From a checkpoint of a small mixture-of-experts model trained on Wikipedia: 64 SwiGLU neurons an expert.
Below are experts of layer 3 (counted from 0) of a mixture-of-experts language model. Rows are named down (a neuron's output weights, with its number) and show model dimensions 144-191. Each number is 200 + 20 x the weight over its row's rms, rounded and kept within 0 to 999.
Before each expert's rows: a language model's description of what the expert responds to. This comes from a sample of Wikipedia text that the model never trained on.

# expert 55
It responds to: Endings after R. Word endings following an initial R or r, such as R(ider), r(oute), Rap(ier), Rang(ers), and other suffixes like -ion, -ings.
down0,208,204,170,224,204,238,205,181,224,211,170,191,218,231,201,197,221,242,199,185,215,228,192,189,197,198,215,232,215,198,239,222,174,207,201,199,191,205,230,185,200,196,200,237,222,213,208,191

# expert 52
It responds to: Prepositions after verbs. Prepositions like to, of, with, for, against, into, between after a verb or -ation noun, introducing an object phrase.
down0,215,209,183,202,189,213,150,188,194,200,195,202,210,209,173,174,227,205,197,197,161,225,189,203,199,213,237,191,199,205,234,194,218,180,170,212,199,204,185,167,201,181,199,170,202,214,196,190

# expert 15
It responds to: Second word piece. Short piece right after a word's opening letter or at a word's start, such as b-ene-fits, B-rit-ish, B-ell-South, se, pre.
down0,185,202,239,188,174,204,192,169,163,169,185,197,236,184,217,180,220,176,246,184,175,198,208,163,206,199,218,232,215,210,188,207,232,203,217,203,223,187,204,190,180,170,224,195,189,208,178,185

# expert 47
It responds to: Mid-word and function words. Word endings after g-sounds and filler words like with, are, where, those, such as beside, morale, despite, distance.
down0,183,161,227,205,187,188,225,205,156,197,166,212,204,226,189,179,203,206,196,192,206,193,237,186,222,212,206,193,169,191,219,202,204,190,165,194,195,227,214,221,218,172,227,210,177,211,173,204

# expert 50
It responds to: Foreign name pieces. Capital initials and pieces of foreign proper names and particles like de, Le, La, Z, K (Girt-z, Smyc-ze-k, de Castro).
down0,201,170,208,180,203,206,234,219,225,175,140,220,221,170,207,184,200,195,184,227,183,195,201,189,177,189,197,221,207,217,212,181,193,234,189,169,210,225,237,200,179,190,214,182,188,203,185,205

# expert 45
It responds to: Clause openers. First token of a clause or sentence after a period, comma or line break, such as when, though, However, After, which, In.
down0,199,175,217,191,242,219,229,194,195,189,193,177,203,172,199,221,182,202,199,214,235,181,166,221,168,229,163,193,213,199,198,215,205,191,150,192,216,204,197,223,175,182,175,194,240,191,194,210

# expert 27
It responds to: Lowercase word onsets. Opening piece of a lowercase content word after an article or verb in prose, such as s-ister, comp-osition, sp-ectively, f-ruit.
down0,215,179,174,212,195,171,212,196,224,200,173,234,202,197,220,211,169,169,182,180,189,212,182,203,240,204,211,177,185,203,169,162,201,193,193,226,213,203,205,230,197,187,202,190,195,219,210,204

# expert 1
It responds to: Capitalized name openings. Capitalized word-start pieces beginning proper names in lists, tables and titles, such as Ab(el), Be(eth)oven, G(iro), Th(under).
down0,210,192,204,176,193,169,211,186,190,197,209,216,213,187,199,200,202,178,216,188,223,232,187,195,186,213,180,185,218,187,170,194,172,191,219,222,229,216,203,183,168,213,201,197,191,205,192,190

# expert 21
It responds to: Leading digits. First digit of a number in years, dates, coordinates, statistics and table cells, such as 2 in 2011, 5 in 53.914.
down0,216,172,203,196,225,218,185,185,190,196,186,221,200,182,205,208,191,185,192,172,218,182,199,234,205,181,179,191,180,178,214,187,203,204,204,195,224,205,202,197,204,244,214,192,196,177,217,188

# expert 37
It responds to: Section heading words. Words in wiki section headings and nearby noun endings, such as Plot, Soundtrack, Family, Track listing, and suffixes like -ography, -ation.
down0,228,222,186,196,196,169,209,172,200,244,176,182,204,151,177,194,199,227,219,205,191,193,196,230,197,200,195,231,165,168,189,213,250,226,196,210,176,206,194,177,190,227,183,211,240,192,166,235

# expert 24
It responds to: Digits in numbers. Individual digits starting or inside numbers in years, coordinates, measurements and tables, especially 1 and 2, e.g. (1814, 117 m.
down0,191,202,191,193,172,192,196,226,191,168,209,196,217,177,183,196,209,207,200,178,192,197,225,209,182,179,212,204,195,167,211,260,201,213,185,200,235,189,162,193,223,222,241,178,269,188,208,173

# expert 30
It responds to: Abstract noun endings. Final pieces of abstract or social nouns, such as -ion, -ice, -ency, -ness, plus people, government, them, community.
down0,192,209,225,214,193,209,188,184,191,186,201,189,202,205,183,185,180,232,196,172,177,212,214,211,188,210,212,198,206,225,204,247,197,210,207,219,205,177,179,152,220,221,199,205,218,187,234,169

# expert 26
It responds to: Line breaks after headings. Line breaks, especially right after article titles, short descriptors or section headings (= Title =, ===Round 9===), also before list items.
down0,185,218,228,209,174,177,178,194,177,176,195,185,200,191,194,221,203,237,183,183,210,216,253,197,173,212,213,217,223,180,182,211,184,193,161,217,214,205,183,220,203,193,191,188,182,177,246,208